Experts of a small language model: 65.9M parameters.
Below are experts of layer 6 (counted from 0) of a mixture-of-experts language model. Rows are named router (the router's row for the expert), gate (a neuron's input weights, with its number), up (a neuron's input weights, with its number), down (a neuron's output weights, with its number) and show model dimensions 0-191. Each number is 500 + 50 x the weight over its row's rms, rounded and kept within 0 to 999. Numbers have three digits each.
Before each expert's rows: "mostly gets" lists some tokens that are sent to it at least half of the time; "comes before" lists some tokens at least twice as common just after its tokens as in all text. This comes from a sample of Wikipedia text that the model never trained on. Tokens count by the router's weight.

# expert 46
mostly gets: " been", " were", " being", " are", " despite", " While"
comes before: " a", " the", " been", " not", " also", " used"
router:473392524417519472447458491541534439462543469492472412584584476564481537500500475469527557601587548488502507587566453502511508478473440444549468512526470480502511514424558557486431574460549518558464413532556535540504598419513488550548513538426483526513581495416462500477510410491540456520525543506481408449492467520421529493485482560555395485505488509605444450429586568442587493476558473468622474514506531489506441468491463456480556450532517460519494582640578447530503546526534596485506592515512559460507625593479475550479482447522536526423514539550399497514518538518568515424
gate0:426403522632594563467506520508535459478433390528486523490559444441505409499439484527487517480434541602476428485520473461461483502523579483495507445552523502585457545418667534443533415472493514483515551480542457528498458484512497506578550478469487475426528546482575463519457464489449552469558473504549511479480512431496503483478496521396570513647530425513404449516551456478441563529507492520516440440488506528497441438537441451548488581372464472487550499347485540510427526479476447454495515497568496420539526469521506577494577465483510581535547431549524594491463518490577522449
up0:459461497538535460471446523492529540458413434505526499459520445607530485513447515497534468577548559504449474401494471532548533416468500409549468480504493497510462556498514494453484528404489477466475490465491526560493448471526488445431576475538450463437477465408519496530560424436500456477585476590567425558527534426464508521435503530450491461492557379471507565519548405482456518504541473547493441515494541496478482411492502443519530587416460543463544495481474629582462435615556437504511481563590466425550515566515536558508543423499485620494430507501566594468492400501478596346
down0:468482466484530507519449489538553545453556578479481390451561481479568524394476554509525430485399572492501477471521460570654489490468378480539500496414459422488531560626405563512506600468525506532545513529383512541510514512409435501454468562476539533438499511466521590552483465390520450489534382463430510470364493495498575414561487527451557539511496490419491485516463508479476407475586437483502466445473486556485469561469558504556491509487506525465402485439417468433536449521550486529530507522493503535562490538520555508434496482405487497497549400490487509468546492453604486493
gate1:623542539528636477497517539493457493342452560516549477448512511536386447543513452432459585433567489532443536446603470459546509472454545591543439488540581489535528389540566481463487510468476506458560517520498491476430445489525503584578468481567568493509455534566465497411484521412462448462504479492519562482488460496551536531519419525523536431543562493515442543497482486499500531427549392571540551485413479501493526561515500435438540599534455558491532544567513492514500472487534477460508547486527441416405500523512634495533554507539486450476498524492489509384522514477541358578
up1:388480484505444594459542450502582493601517472461450523481456603567527480529494540534523465531471510544553549517497517516528505529478425439451516469516530504520465532480515550495422519509567532484486493453449572639469487477445414444463517489392365434524551497517547515518489390495545515626525483565572513476469522447478474473483653526536521489510433484540540525566510541599467459507530476481508583546506587545495475446459453522418463496456537424579457436452518515474487481584575421594451439539555569558615518424535406489432421478499468564561475555522535473480478463507505561490
down1:533550524480518464544486469458427464517513429519376481463521425537410568487531543474481497482447492506427500495509478437535513514469542532411527414440468585469575483631453578531502497452533501483438618483439474535588508566516440588477509497574528555462517570560524526576416365517382541572546443461505575519535439550459512552487488521525479442478437433477408566514619481487469491422487557476500541457455587513576514508579420465434477442510430529461453516493445550525482556551570501414480442536499496482493524574501519538544568438477550514456460458543578529480384463504477497522
gate2:514568444494441563530535457570432463519490474464469491526500538499501433521504436506482471458413590596497478490588548514479531636503482486478572543540445580426538567486476477506558493400559468462573507442579460584501465448552549500488578491487486464445481509566564556451507541478538480542468484557533519397617552458556535504406550574441392482480393459526490491522551458490511437451461468581526516441450463517502516491431458447481416456537539603475461524493399499458544534379562525517578563490456476502470447553467532507444554461510430488547454533553514479588471426551526489372
up2:504516450470498506548487473442583455520523378471448479548475389551500469428538470462522405476517448579433516596499574522513498448550474529473537447593471559518504537489461491409513447466539492536502535511524555491557544530496459471489493472460580485404496562541529521651481562473462466485478606485517486478597425528584572484512529572518431577489389551448477580429547545493381505466524490418538449368507479479544514470353531490555438491454519499591516569558451497521436459546477484464448509505450481571432513473455510455496384470546499510555486512494515487429449424518433486505
down2:512511570432456583428547459452498467476585541506460544494547549488557471493595529524472532574411466551502442434514413479398522462521494466491476537580490531506534512456587523566556517560550507496515490577551541599521535406499535589542460525548449474406539546527519552414503571558526497421534507488436496505453607446424527568483518461549488490524428537486541441493513468497533489407428416459484530345599405552525543441538509473538507571403403492507563494488500471587563397423485468479582518534455478517526487508452516424491526496513470510420489576528581500566537465485560514475
gate3:556556539422395521471506566513552486464594551398604580395572489450544527497471407528477533556443474500477561516487497505506479484528571438459505411465428527451478473534539537546455533570422534367519486485529452498576614478497413470573447533538415639429599475407462431514477533500461489528471444476490447389482503497522481441467526480411452480474561470482529516520446465474442511550560501498413467410488531544425519482491473512541609487522435543522457436506507481431498551465511471439483513534496445505432544497493427401472456485458490500542506451508588577490525405452500512496
up3:504469538433491563502616539438424482514570530487559468389492543584491495389428456524614474524512495528495520474544588513462526549490456445458471449512483514461443522531465536510506437516394508478504545495583583591465525547454424473540519510474460514439591401481444482472528550477469507437481447600490459426561534579501440453501519492439518471560511524515360466519453433394498567540522578524517504445503508522386487504516458527569633538510423431499479492496445374414481502447522504463477432550472404487484477507542495454515532493484471500552419537461480588513544416564557466487
down3:445474537512526556493481485440414455515566514490483467498522460500472456517539473493530596496472526444545547559595513490554429500522498492402510516375478471512515452546563454590403579448464487538557523508596451436458567488510551559528459518467542491503496547481412550522427524490424553538373556449409563397516569436501541496477486448476486505460492547539510511472445496569474512462525579503520485484533578475631525519547508497508510523516372438462424541482539456495533472485523443481388496376630505537562502462529511535522501519568522601488508477452494452521606596370456546496
gate4:485472475495589424474466509504456592505476486510500496514522536511424485543545444513438535450471557562475554509469451504544598449404445437476485509447440476438480532523526504579529459580505483454486619560510410523418514487461466448453540484476409498460419525364585485540566461511566474570540474356452574456550530428498454456451505484444587481525470441549535432457465560530496477563531425413512469459492527539486618426512531517461484518446483432644500598524463502436478477510384501536545515554511451490434518475537477500357471551516520560457499518491593477538486507453512475469
up4:518529499508411549492461424527473406539522499547556515419498481492486563472435517490528399556470475398491438447441498540496478468560521541551488549517589571522445486513526453464510478459512469508520482494549592488553511455583483479570431501478518533567528504650432543457466512511466495432484473592509486521412501486562470486566484487508399482426535593427469511649573409384530513494526545558465549584555450431592411579458438458508475453448447506428523528416464542549520472561550493502474472512413448447520494483516470507505539467504553469564466580460405414586496476467476581532
down4:558521530427430463519506585556511512561511549564582534586511651523548552387514474514449464501502497530423515547457510526536535404512405378485484419445483506455549412510545521469472497621536533529508542425514503461515411534557424533452517482547531570436514471554523503553516536495443461439479494488535577526452528524469483537486439529449529506582525532459559426463585468484403556501412414562498513532530530492531458452504540478555556444579435527489432440514482470485538463533597496574542474505510608572444428510552389423488550495491434480477640496477472508527481478471515446473
gate5:468571509491565434518393460513492437525455481559541525399494484449572557456523454512491462533425547535410471493490560549508429526576453498483448527448489625505543564477534494541564446494480526527426579542539510449501522400453387570473498389518465528440457551448522481495489523507440557533526483380510461417481525499580481488487520468429567418606461527462465505460520397456492433615468495496570463458498473617458471484485537456524484525478551487479596504557497480514584512372505497425498534516552590585581552471505526563494564544572588502404466539509501500531493490465518459558
up5:568484550504414591484523454483562503523582518449493500577473508462479535547483574523573556511489492439562500553504496522512598506381503495505545461497525445536475491540551414553543556516597501402592368514489455542483462483496596429545558628486497468572505416480472597413525456547495510410547516490532535542553506491391479554575522506524515495516547504538582474546438592568498504421518414540512547456587508559499451521548547461541472434527477513551426523431578498489455515525548475534542492520475420443475410468527542542495502540460419522488581632459452452488461554522477515585
down5:485454525476559395513462557428551516465529514549612568505585549473558509500448425525499439562568475552438551559529476446471424493539500425482524543453430513485566546564629560501542492504540521506545366456446466460563492509538572524490549528524491508508550607503428427485521554576531525456576575537522449532567520466521534532450540528448484430564576488386422531572598469537490482465455556500438524421578550454381477545536548527494511619519505555443544463527541534493461489486555515570483467511482520509501519514361518566595482517552530551506557503569514481539491478487567558470
gate6:524513414532570551518572435489531505479495461586412525506484553472462458469510485513501520520402484459559518530496511365453529516476608621490563485402492472495496467466362470510516534447491376498550522469501394503472493560519460465396457570469547476526456452503496532562568586558532563556501508532531445535544462501499500391479415468597513544430486476486520512501439457573490539494482431557408543540539423567403516433528426476524494574534496447442510469450454487530544387508488480509517565504460488435574497590470484465553478547492551512451477531434477400505500424449398567515
up6:427509487512444494622420558495622484540433403448428534435604461487469531510544487476502478438501492449456471547456431509448458427492507448536362560641550555518555391420497456486529423494607532515447509444539593519496513495502511440506452464488513481531545537559605541476509532441468471439541493442443541439533502510507471527539615570477475454486551481465546466519459554459519504539515599489615520464498513435490422502488503517462535352494515491506571430526466521519531532424503413506497448611524546522470522496487533497474587434466472474481501444477425592457508501530472445499
down6:472493510527425484502542495502563511426487504487440522442543532472570455472567512469546616541439485456454430474453517529573482537519552535502507597554545500561508482465518584509441501454461512486514589523501458461447479578544521501423533544456557581522550508463572512466380502501587504502604499461466409494445566457554498402547475489527561628511577503532552554477511484562492453527610444529457494457498501506501439463423484546476518578450487556362558448500477409540435474479542487546492479468492602472452547470404513499490599550499551363477537430539528523510469499491462657551
gate7:527433532571518595571520455498461488499519518552427451499558529425495442555484551539472519546573471621462524517524451523442540492422454552496521594510421533509478527454579455341402512497532457450450482498493489448479520419463463542456478445459535494475502589506404390494414519458467567461475445504565563465533363461584564562508496484399518538412509450494486469498474518420477437534484421546455452556469491589455413497537506520427516494548546486534520521560494553499574480439427424507509477489382504461497494502427412506510419470500455455489529421456539506538478524581520536419
up7:518466558526462501544480528502511448562388419499483422518421485553489461508528555553455418487511475504393532461457482487478547452474505498478610514504498523588497409407520537519498476484469524476441444503578579432506463516513451505472481434401538515538602643547539487501517501417489497442509555509508478444526471511563623590513454449529612497509470461452557414456578535482465435475536533524508519471488500562437395591597451598460495498531580500531516519475472478510584518378540499471506501512543545432495525459528448445514424432439564488492420432508497572477577458601584517484
down7:485560561491477530473463512469514510489480566557479444591454491514519520503499459551467475544433541536454535591521541557523504537525392475581570499492613523488541535501410592579560505497556562494513496504597467580480469549565487518555476445498462463591533439542542399496427498514481512455394546504457368520521538527515479635549514622493588493461447480517510429473455540506471456528451467494537680462508542510455551483605450387536541448564386529500549505505464568566505464492484517530478517465509451500452526485529535541483470501493552536510458457439538432440581566471453414546
gate8:404509549516524540502560522493451576513519509522462504460589417593450484602539404567522486592568509527439459408527562511465554522516480591505459402526639493494453549589432411545533524521594426490525471581448485595457492555440512537527475502515534641525463456482474539505530587501427561442449485431562471457469546478554540559515494483545449484468547518482588504474500473337525500460460555504512459508501501529484570582548472477477550393446576415528539537513511519467522480472548449449431489554565418491492514430571488522461467529492504478513480460557470582488492494426526472479
up8:491574529486539552494558567438416610507541424582481530421568523506432611557559480508525414539555454567527504478491479430526504502584511592564480478460607542538471474583497492506483494466490491555433434576495425559420561514547479547447510483487502604563518520448516464564504555506452521471434468450496426473498492405506493492490588396434467475641505487556501532513518480508519519481531517393497512441556492497492474560467473555416563481579568541582451541497477563453563469477463439445446484479550470593517455448464466564409481567509561578564532532568492602464464445465486517509
down8:487528509532491442503531438496563512499518553516493499594505438484467580553377471428544493468497461511522637528536464494501563430448552575479548525458476470482560443472518483474429598454357499403463598472408554416488529489519567481496551498412514565552479526513546607526547534541534450548576455507457457519486503548524555498615506488408476472461496625486444497494560484426606446578426431564470475495552550441511543503567548469459464502544500479496397553497515425490495544508513483519567482490458471493454415440412522548545463565511560556571468395468582475499504531535512495539
gate9:480540453413475502490425571461568564581565576512498535572510468483445303427557408559531557475448499543476500496501487507501581417460539519505541478457571508573460488517521541603547478536613527472507569530451417515536497522553432439490510453537426436493527462516416494542496477528475425472517399470546449448505544485552529488512553507491535607533451622523534433460491584482445441561486450559490434492512506487526504640557543497545518406481515583478536503524577451480488507457485481456542534514538491426532541609421405453411462530539464439491515509456523468513453514507455533508
up9:542495489511587548544598511514437478538568423583399552478499532383533548560516537450394543451384542513531544538525496481527504498561463491516517474455517484497462498426504494384626516504564474534585466498414569498503506469451484607479442465461488515474527568491447552509526422489524528530526508564477537503468451410508462530561581501505457461514471374524500522508565508418477528488451585476539495401437484490602497515406462447477516462459422496542468495478383448495491555511561573535601449468471537516472552439594512489580517597507575537527440434531427533538467494414449487505
down9:475497514442497463459446554495540541535482490518488419488490540637563506486490550468436495407493429458494534522532527434435425444497457441468511396432543604439507437586544553559489499474436486492499528501474518522423570476389401367473533549496427494511541528472497467537544531443537515517508474460537550502499517506507440439493462396469492544504559526467513548563422484575441530417561499496585564426499528465417550614563456495419548586429469610468572567503480567497536502488532553572446510425499511521569623486566506572475514569517469505488455575521561453462539495494545496578
gate10:482555494523570434533482497455459470500494461564394431549551440538493516585475593555398541533550508510489511421452477561538613538516553493470456565402485509486509470520452581517511560468427469453458461382505498488533484559508447461503482492551500428466528451521546559614514515534514554541539525470442540526509540493510496536419463504503467487539490466369529505590471509504535524490543477395423485589478524465543496503589505480614426445539466410409540525516470562613527492518567562481565433432357548435454531493579457501444464641551480491552480564521443534508527517499523515509
up10:462526444525556472538487574450501563495544414510524444477460440504377426443520551481438521536551455445481560461458498554512503520513528575505408522453439421505502533551493503532492512426482521450465458455471511479508537527485427496510465525543501499458502386470491444524548536555533541484518524522447500599489504477404504455379483548435535573558515473416495532590423505433483583525576413491419558571422536520494502589595510572578501457401470342511497572496501542524546464592498535472453520483389581473453490511508470555460477499543493436552504479602440499473541539393574575541
down10:581482500450586492578445586444498504538473479516536440482545551493532557458510447570455495464498528506407498447489534493297542429493519570516567614463536486455468453515474567423538554588448607499381525560446475474519471522474569501577413473491502548540480519511570570339503506474526536546577590525514441474492449414497506449557447473484520559485479567426556538503485459415494666506444530515481528481431479509479491585475478501437517537537474553542432534523577522525480440505535515445523516560500533486500452522552366484531511511499553492518501447450499497439536513523504496525
gate11:491462471446504472501507578486470527429457487593529573590602443504565471464550435550384549555499410420438441539602462466514493437595526419498434486467481680557480474474563589513416443531536573512479497516526407502460538506495519512574464491473447442447505527513470496516560468495540558504425441464497483516536517527486522577491569534469534517477557382569523457461423475441535535521487522498609603491509476534484415444470481525411545503510507451472533534517538489624473452528479384510501548532497463421587515480527527493515490438459466507496560515459448538535583401530547515520
up11:446551485499511513464505491469462449468542555392498472462474546491495506503474540460552573488628515576553560486419516551436501494399403510439547460420447375499455544559487421456512552483454470509494474474538646572486578538476453452519474490532459546504522506499499489482489563532442401566577503481576568507447554520511455490437520475491457534458414502460534539502614461463493401428505491551445415453530579521467499479612492501573389542538511587468437464482492529359508474481493460557491456442453614505398496514524436442501503530478460487469489430503564486516430516426449535472
down11:604493533438526545575533503531681584452517483540367515420535464531468515398477459509555481531465493518458544522503481527493485394428497536463498524536467519567517514436546446519557562480504509516532470519527467491460450514489441459497510496581513593614400610418497618526451480546518480506444434401399517489573542513602546562544486432420532499462488482485553532461495460499487538528435560485563529501476468552386524493427452499499491473480523502569431436557486529509530502510456501474556467429454465441533495458519523513389554496528578523442492427425463461504536599587507453503
gate12:400526502523503438451533439571535530548504531578580462574502483454500506534476457455472504530530475553565455459471579475542514499468475413570464547481532462541492474508395571507516432444436466475469526579464475549507540487475554465520510503581434437460385540413384445531472539572399525521491471490461413578498528495557528599505486509560510442572488487549502358557550482557547437590431484439548509488469538600556517491575513550411456496480522407486520423527492537516477571495499502514504477513518558554590494391497517492439491449428468598514528603523618567554450462532517508473
up12:490513420491445506499506565490467543514482536409398539461404438597491458487523535453433516502456495546603474420496485592468469521484453495472487445422393518527527472582453474642412487515550425491468433407555554419484466526541377457433421560518444483487554453527535506501535498493526445500529567517472539481506559465467532479507533500456522519447608510493447516447509488457453538538502551563548543562503501541506441461438573467462531580466536481435490592560574472550532531415433537574383505518498418550489465506467517455573562523445581476476448520421417452471496483574536530393
down12:516499461518517573487493511478560471483467500566489512526523528480513672491505454516565494444454530535459463455649438523394590485500518524473544547522555383553490510477476560620465454508482510368534576561489457551504533519574498523526465528513566493521447555528505497468445527456482591501480551469451444482378474505539529484513513541552469483458536511501528558434517502416495464550425474445500477621541442558547418528518481584429496417584459467461586406452488495496541511454459473494438516542534464580442472548472500508512542543605420475414606517505559466460598521511487442580
gate13:500550454549552517478468475571500564547459508680489488530583592502448512485592483529480471537416479497509499614589466536540551394354499568501448409524467504602488448583412532523539528514480563446487508412458501463489484456508571486501397481516482435517457476520514589448464494492495453429514507511549464487466553502474514553545500483512518545507537517470555489523635387391510443529467579512514486468469521524569540564549575465459470462505528439573508516492570536520525512408466512490510518446481518481417451427435471505566503513463525505467524526553617482522538544545460400401
up13:472462514459461459525584544496448522485567434514585441512443543432611525555467522367476466479583525507397578477495423571430373533537476469404469581484582520571552607477466461497486553557485511549468512526499455491397495518475496411509450483532491440491535573487516485451528419431464560536432549495543513480479534450429473466390498464426476483490518463489444507507481547619460492474512436513531583451550502548500542478466469451500472552580579503434423464463444446415468511589535446524517488550469407515440492561486444402466393456444526499588472498492486508516521529467509589510
down13:543506512456560492545528566546538521415462576546361522511484485544475469552412481499528487584502489444516511511510498573516468508494575365456482457473522501573466561505487478533544467489498491528503492482497531489584435519544480470536521438432474458514597539493486410552579473532375578374548556603484533480502466495509520562480492481547434540493590459449456406471506530423534502452511484523492518530435497500454511416500540539511388537562594541509350473521485473408522527523606510525519533524543581519467581578533488466557446477451564491525485525510431453387575484386520576457
gate14:550495556517517457536468518528477501528536447573552401497484535412492429486475501490503475535537533441451478479485401522539469403541644475491508499443542552467510479522559509438477589461478469416496445460506488597562546590440523593486592523494529492523480479533581537467430509461412549448494479576586463521576509458529556527431483465448569485453517562426464551529475490556474485464415479584549492542572521525519431488504525420489412601490480501499572454634406505475547439554572535593578527528482523509548558431471465579449528470487497583512562429463556575526500463432555590460
up14:497515475572553505508568476478535497520527554463461600452502549571527545470506470509507449493464483607568565467491509553488514524419379504474590531509469467482456499405401462575580436376482517477533576470511441523450522542541503525507361522503493468539489536475543520527492421480618526498455584478474544529452453503458514517618527508579458561506448528493477400476575488419514545604530512463436556526540449465512547426589365522564574441510438495518409541484569493494515563504430556487524527514459526550455552454500440469474452548551492490495439481483563501445468485652479461541
down14:472495567536565480533498466544492471426552482448542504466524569470568510482495551544462487441532513532516542435457421443497509530518503539435519540476431503472555536461637481505591518523560524478493538472470499578551455457489492557434566588535507402551501507582503541472440562447509593579526387473484436531506513507568491454441547543459455555522617475404457507467402425499506435424485449512447516471484472535573468511502475450443484466461490547616516474532528495537560520441520568440434540566506617548601415613573524437605557491564498404484548484458491554480557448499595513521
gate15:511526552525585453491533436520476557505503514470429383493494434454496475410582508567482438548461477502519544566565609478504557484497482504444448480491569542514437570499509451444507361512554427490480507493564500466491472395516499539477556496563541483422546389523475446544507477584503516548419524421565496519567515566539575524474428499450519560481536557465452556491550392513533519475539505445576500484399475432524492479442482503514558509517559493400609527458625589472613478436523468545539431506451437446585479557612473453544442593493550545506481455462531499500554491490472483528
up15:546409542464515486548558601432493473526556455371466538430497481545550461526470509498488514495565609564498474490503534536459473535588513423471425436445504564506466483516518533538545516503449480429477406541445466468423532570489391501495538565561556483516575530499506524558555524519406561513481458485542491480456444438615530504452463585534379425587507408507542471480489525423506520579486479478463429537478512512427496533497561509553473485513520566539540543409604482524435539496569528586475572516588477454509461566501595467562460534512513435502557423440417454494523378578521518497
down15:533568465502510490552517501465430542486521503443485506529563459478462496538540530439480428462434460504548510523544637504427536545518519490563572493591523497548429531383634395569497525475539404461480449551456543476491514482442538530417467573473483443517509539499459461534540495516567619434473544548542438514546572419564444461496547484418568502475480415456533526420528468508477489526515481429575469430580463472588582560459416510527429546574478555478497512506552507514523449567373553476461420451574501505546463530554551436438541475493531411520504466503591439503504486505441455603
gate16:523460452542492540486537493441466469538577529529468479499484464506546397704461482562425476581491526504465432527545500577554456457496423566529465442473566565478561527496500541472486461500550474442513510584526443489513477560460459567563563387476477448551399535527432477458489512451476514488524413527490450561550494553526539466532467532419418457530611488451527582428487506539384474550476468531556493509529474505529512566422493540451521448402507460485398482484463416434576466533539526559408455523498406470485505456356508476499426540436416555462549542484450517572521487491490516486
up16:551462489531527536494490473451412467576593502464462486519552488447554452689449483511453459587454516504498497481528456629531459467475446560487474432499585605366593510464500544383546487483562490440513468580476458420539430565484484515531576449471398457553495522484418458459520499439416478495507407543509523540502591558504471561578491504436497416548567504437564526492473494474462503529486496563506513566519508593462483525470530509412550487453469408546466476458498400436543499489534470554422496485471503483499558484394536513481437504424482573454547526504489456568483429479533522530
down16:576501442495469497457459446434500483537478432492464462566416496483532481507464429436367584388560498463459462558497543367554504462517471526576554474519458412556485555478568562497510484585508483548530536485504531453496525474535546435459584553504519488448376463485458537478519459542566530541420463545514413509408456526469541408517561528509531490447467520461552569635478477394492535464587398471466465563494481507450475471521466459515490366449533428563572566555517625581518511503473520471532507524556547515567521439515399516464516537482528458460533564448551544500562518521479489525
gate17:500448480616423558523453469530495474519547497494448520529599588484417536485512426551374556486489475482566495501414485431546578489458459524412438534526512488544405526476446538499509415504488467532542569520491460422495471565509537537482574559546489511512509549480612483498521609505455479470520490518498551508457460459540483521445514457456486491492518446534485465584600584511471456576440413570471572491503402490462512458482438443477531438490402460493575516482571563424505468482527411638539547514562392546543520509454532447489507519524513475341513429597511484535498482535431444569
up17:526506513496474575484518480519482546447489463556443455569461491451437531454513510515455484511538516433440513411458570565501515420507492522487512549482537392442473486568504416484539542498517389543432628518557572561470570466470510481445487511459425425587515541459602478544529511434496593477596503491451500460417501399574569454511470507409473585468527536621561464469602476443593500525506512596592438454495480436528459485494504444491536504466517472370527556538518466477438457495552451537525525485539450528398467586484455547486422512510494552523496630483540527492500473470412570486
down17:452492479548455541491490530463579509530459536408480549443426561465535562571527530649466479429545462497562529490452432486494542460460572487442401569506460579484515570447575485546523400515433532447595534479481535500504481567587484439503538574474576503509485501460497458587449546514526496491410492536556571567509473464453487538480519515572471549468493503591466565508454486489409518531493455512484520417568491557631448550418541458403486468511460450459525546473496536474520512411461624505529455431505495446568545614583554479494458498543536533538491535532516540536559389411421497544
gate18:430534548499483597639471563481517488459446524471486515529533481501452376471523557543378498508459531499492424489420471594510517445477473550427414579552550488513375502613438529531438552514495497574489536493528423539493516437512488486354439423598450524479580547600450426535508546478450558494534567444548497446559470579537506507558531537405517486540466480426507497542542524488625540595468500527531494519488462488472563443519505523463419476529471427493505541478505518497514542500652412505457531505522459475471501497480508495522459587504514426411504480562509551491469534472491426479
up18:580499324538536487513526508461545538512561406497527513451518475432479490546394503433564447488550514568441504521489526486579545571611478587410486592441582545589512559458486457466526479438475427403473486517450531486606484467536531504588524557502427488513447446410483530493440481426537562566517559432442575497509442380470563513526516521581531502491527519438540508544534447546503455469524626491495503479455480381560510458476480452513500479543505513443528446518507460453558513504454584459491465492485475440526505463535421526537571451577512480507561598460546525412524517558457553474
down18:539419514522542469593494487507439494448477449446503447481455577511561500479473487483555497453478484525439428601571543512417484569489534555510502530509539460439571509529488536470534478643300488495414551514503552454464599447558498372529515558461535528478528464550566543561565515488553496402524438586494489562498459430546479375452507574543465566578572431519426538510544522550493474520512511488474563567523403495517451494510512473549518584433473349415500534455409468462525557493471535459516511562466445509516450508514543494477509441429580530550499536464477491523493501510508543517
gate19:503507506563539532455475499571455581454549422556473432473486477495530454560602486541507468433614461484436465464429576560497466473543481519570481462431519504503424458455501532464486486454439581563544501487486486475490458542402545428517592372462446442492609451510547599484521488538490577471500535581565525488503530530522548559511424541582508541589464552474567426511493522494501481514614513487451504563487468373441562550548485469418503526450487500495541417485553447514526422448506516452573522458517503406644557481479490532468506552520491414424528470566530539567482483493375495451
up19:547459504545466526458460504469543602477504448483497482436422533559473511556480497540448431543662466433538498446459482428506401494505496569506414562465475428541448541464438541468451634562462539569518497478558542531461504510505547517461507524557434495498613478449571512518584492552421503435423466510499449463500498601490416625469475524544495557631480518475515471485545452517511525442516541531510519450503440496448498505431571493480542578471500482428467487546548485516568547440507519513565556565526540494512494349446454475425516533562533426450414472529580607562409497526471509498
down19:573560419490474462456448475544449478528478453521443427470487531374465518505521554440478541528576492486506578513462470519426434494565561542425479480506446500520541590547478585465384351513462481496474503441544506498582461413509524529432478424516544506557527498458568447549478545571524548523412518498495484565543496594427471515529461507521577491505440489524504499525479554534488493464554536426556486423526472545503601338617460596520452550484463493473526577531553538521420515533518544483527542516456544518662540572534496506533540435468495494414462514527499417547581447516502440483
gate20:509539535499550476466500543384404486516556515530453544522530431496459473568503561531520494598523499490519477531522342598529598483499476519492544533443485447468516485494405566606474542515461463584561580559498477423505397457611539531527496540553508480467413537493517465530532452615478515524496539461575538446481507511494557547518542511408443463420497566465440497492459488548543528541393487466508490501492439548425540582475548424353480550477532584427466557448455527458572452513467550501415541498528521436524442432555561555501513552465476550536485485508456501560473423409425501448
up20:484483517531569445558466513457607616482583461473486549499590548575523514525452483486604506549463464409537511472535410494577539536492444572424506486639504608496450499525485470504441552566483581523581479503469393498440491574452378466425415535420448489515524559500520532449490565370494405562461475477430495512518491468452539532512559569476532449460444523499479557559560456468535508421513572542502488557494523474497529582516542477415556535558507419549482496528527501354511465589502528486533499630521525438527546488494513501520471516530542546462562493531473464471449494524443468495
down20:594519456432515514430400551574550448546542501514433540617567537404523516511488490542619535512528475476474468466519442439491503550450477476505495521472397458499476547529527475535446456636479500474529492556515474524498447442558455517534558454505465510559392484483488498531437470476522464447469502543398502621453444424455506587517584540503431516473416395450475516550508528415489507573547425603536515395442476527519481543521531572496509536454456451464576547503442480569499405495512500524482523502511533637418537512456450610423491507502386494476497486493474582427540541519497516506
gate21:636529551538512485482571568510460417444407512569511544535467632517485486561553466553469503540498491547502550512510485604489559519464494475577619476435457429404475469504517520449518443529496542536484566486491397480544532493530544523438601468567419511439429548446469482476588482495498546495553482540577606477509497528425519470448540489476509484484486565467483540486453466542488568578509534418454435519460410514424479626498519492438559482460483440458537450533538466426540493475566543547493561587443501446580616538518501600499497545526434529409486489440431489511496609506566525511
up21:425516414528514410498476504504592542511553416448478461469532401539581456410463521497463517396465513431588532424524464480466496456441556493425444500435547511545462499429643553549412492479553483567599446517468550540443449472441425472466426576529544451553564468501444518536444484492415505567478507554486498518507404516516496469614492538497491478510398546456519563441563575480447386472465491584480521536556529513539481456506449532515535483536523467537458497437434540523510509485516549529585504431529495577493472501512470454563516491498464480489516552658493542534417379470477442534
down21:492529520454544527494489519504470545447470535531479450470596506509443614388555418484523452495471507597487550485463513440462497511618521504510440459457474421459466527558548573496554503512512632544525552440538507514514535512575619481420609447461483434552432405510441411469433562439577549469431539523508586497477517517532525517444568571469458436471500482513504538515552523482454575544551511521509584492552518459545503521544541434520502505539545428589638496457416572505567401520494442420466488499568491462498446556516544506485551506502409493454450545418537520535498606438529560481
gate22:444499546595573495537531463459494504507372591602534500598486447433519454453552368555516508483557479429410526502451510423476503507565541382462484535454535587537532396429499523454479474559445450458549568519533488512556574438421554414413544505490525556406480508446492551484417439503501481489504391491635468511494479549508508573536486460534534592550569404474545497478465529439516487572487465499437502459484579480431514587485455447481482501455478518542578472451521461451452547575511522539547420535480536454433522452427513486520555506471445510489544528549453575514478530571483472504
up22:536501512461482487543461522521527488497420451396541455482516446545465402496564432484538484531449582483487474488568580477443495475502483482432473472604494520538443525547487459498364517415403515526476464474452517523501624509454487474476455450341424611587425430456585475566569552476378504515459509362452549523560422537542441491515496463467619508520565539548476475530472523435525472506345522501424463483477507471464535485456549544539510455439515487581565477473502497510462482485503606493536597505567476519497524502465487498550531518562565563522488558540482494567545507481491471542
down22:542528552503513568506484490458477467500533602472480590488522508584491476413514546545505438442472488566456524484510425523543446452452589647451491441490432434443410429493526391368530433466500583607538537561501468604523440446440510490567541488470522477335494484531537509461450553501454426505563490498492497586450480561517489532447497522485511505462475509542415483458540457504524466494480540564492541456545561436508502363521498534468475512552527481512519497524440619526452406448551461499471484543512520534437548492480516465509626477465475568453478433537559460403447446471473571513
gate23:513489496347475474454533568553505436485411547502492510592522460430510518501485509504413574591485453438516431531516374552588631488485440582512468454469556444528449517452479500413434473507574571451560506493547496462470572464450452518505460521496428548415420544450516468535514481491495570531561577518427545511443494460504441543416511470585512462495557518503513534479523473593485482575481410423558500512472499442512541533440510533434422536551440532582497477469561602465534462509516501500470381500397482481506447492436497449537540495463556446504405538565420563559478512569539459535
up23:502482478462500523468515522622481543449478497447509505476537479439557612515545485523539447558420394563488495586424428467470564484447497591527495566486430501526521501492454483468450430549417523548437411468592580520456475403550572542480392579428473581458467524520439543508551540491482502448531507456635474459469487658501469558549580487511448493557529467408499519393519526536561491539440491531568435505462467526466480448472549539408468514469499517506519526485475578421513491511479492531459486513500450497571602499533515549484491605493478567570482510470551605424489552527437442449
down23:555445538565551493400526444533525417469524491517494532453508462553529516533526440393546518532562544472504541570429490522466507480542554499453490571512564556482497517470479465435475505517546493477478466422612540505551423532444575390527439468462384405523482587573473502508584419557580522550440459444441579466522521439605592489478497446505565526556415623529510433547498572520472454501541503457552425510519566489478507467503474414478488455518494514568498502509499541451516390523498394418508430543518555406572541566489514514431498533579507511472412508513569512515401446521453449466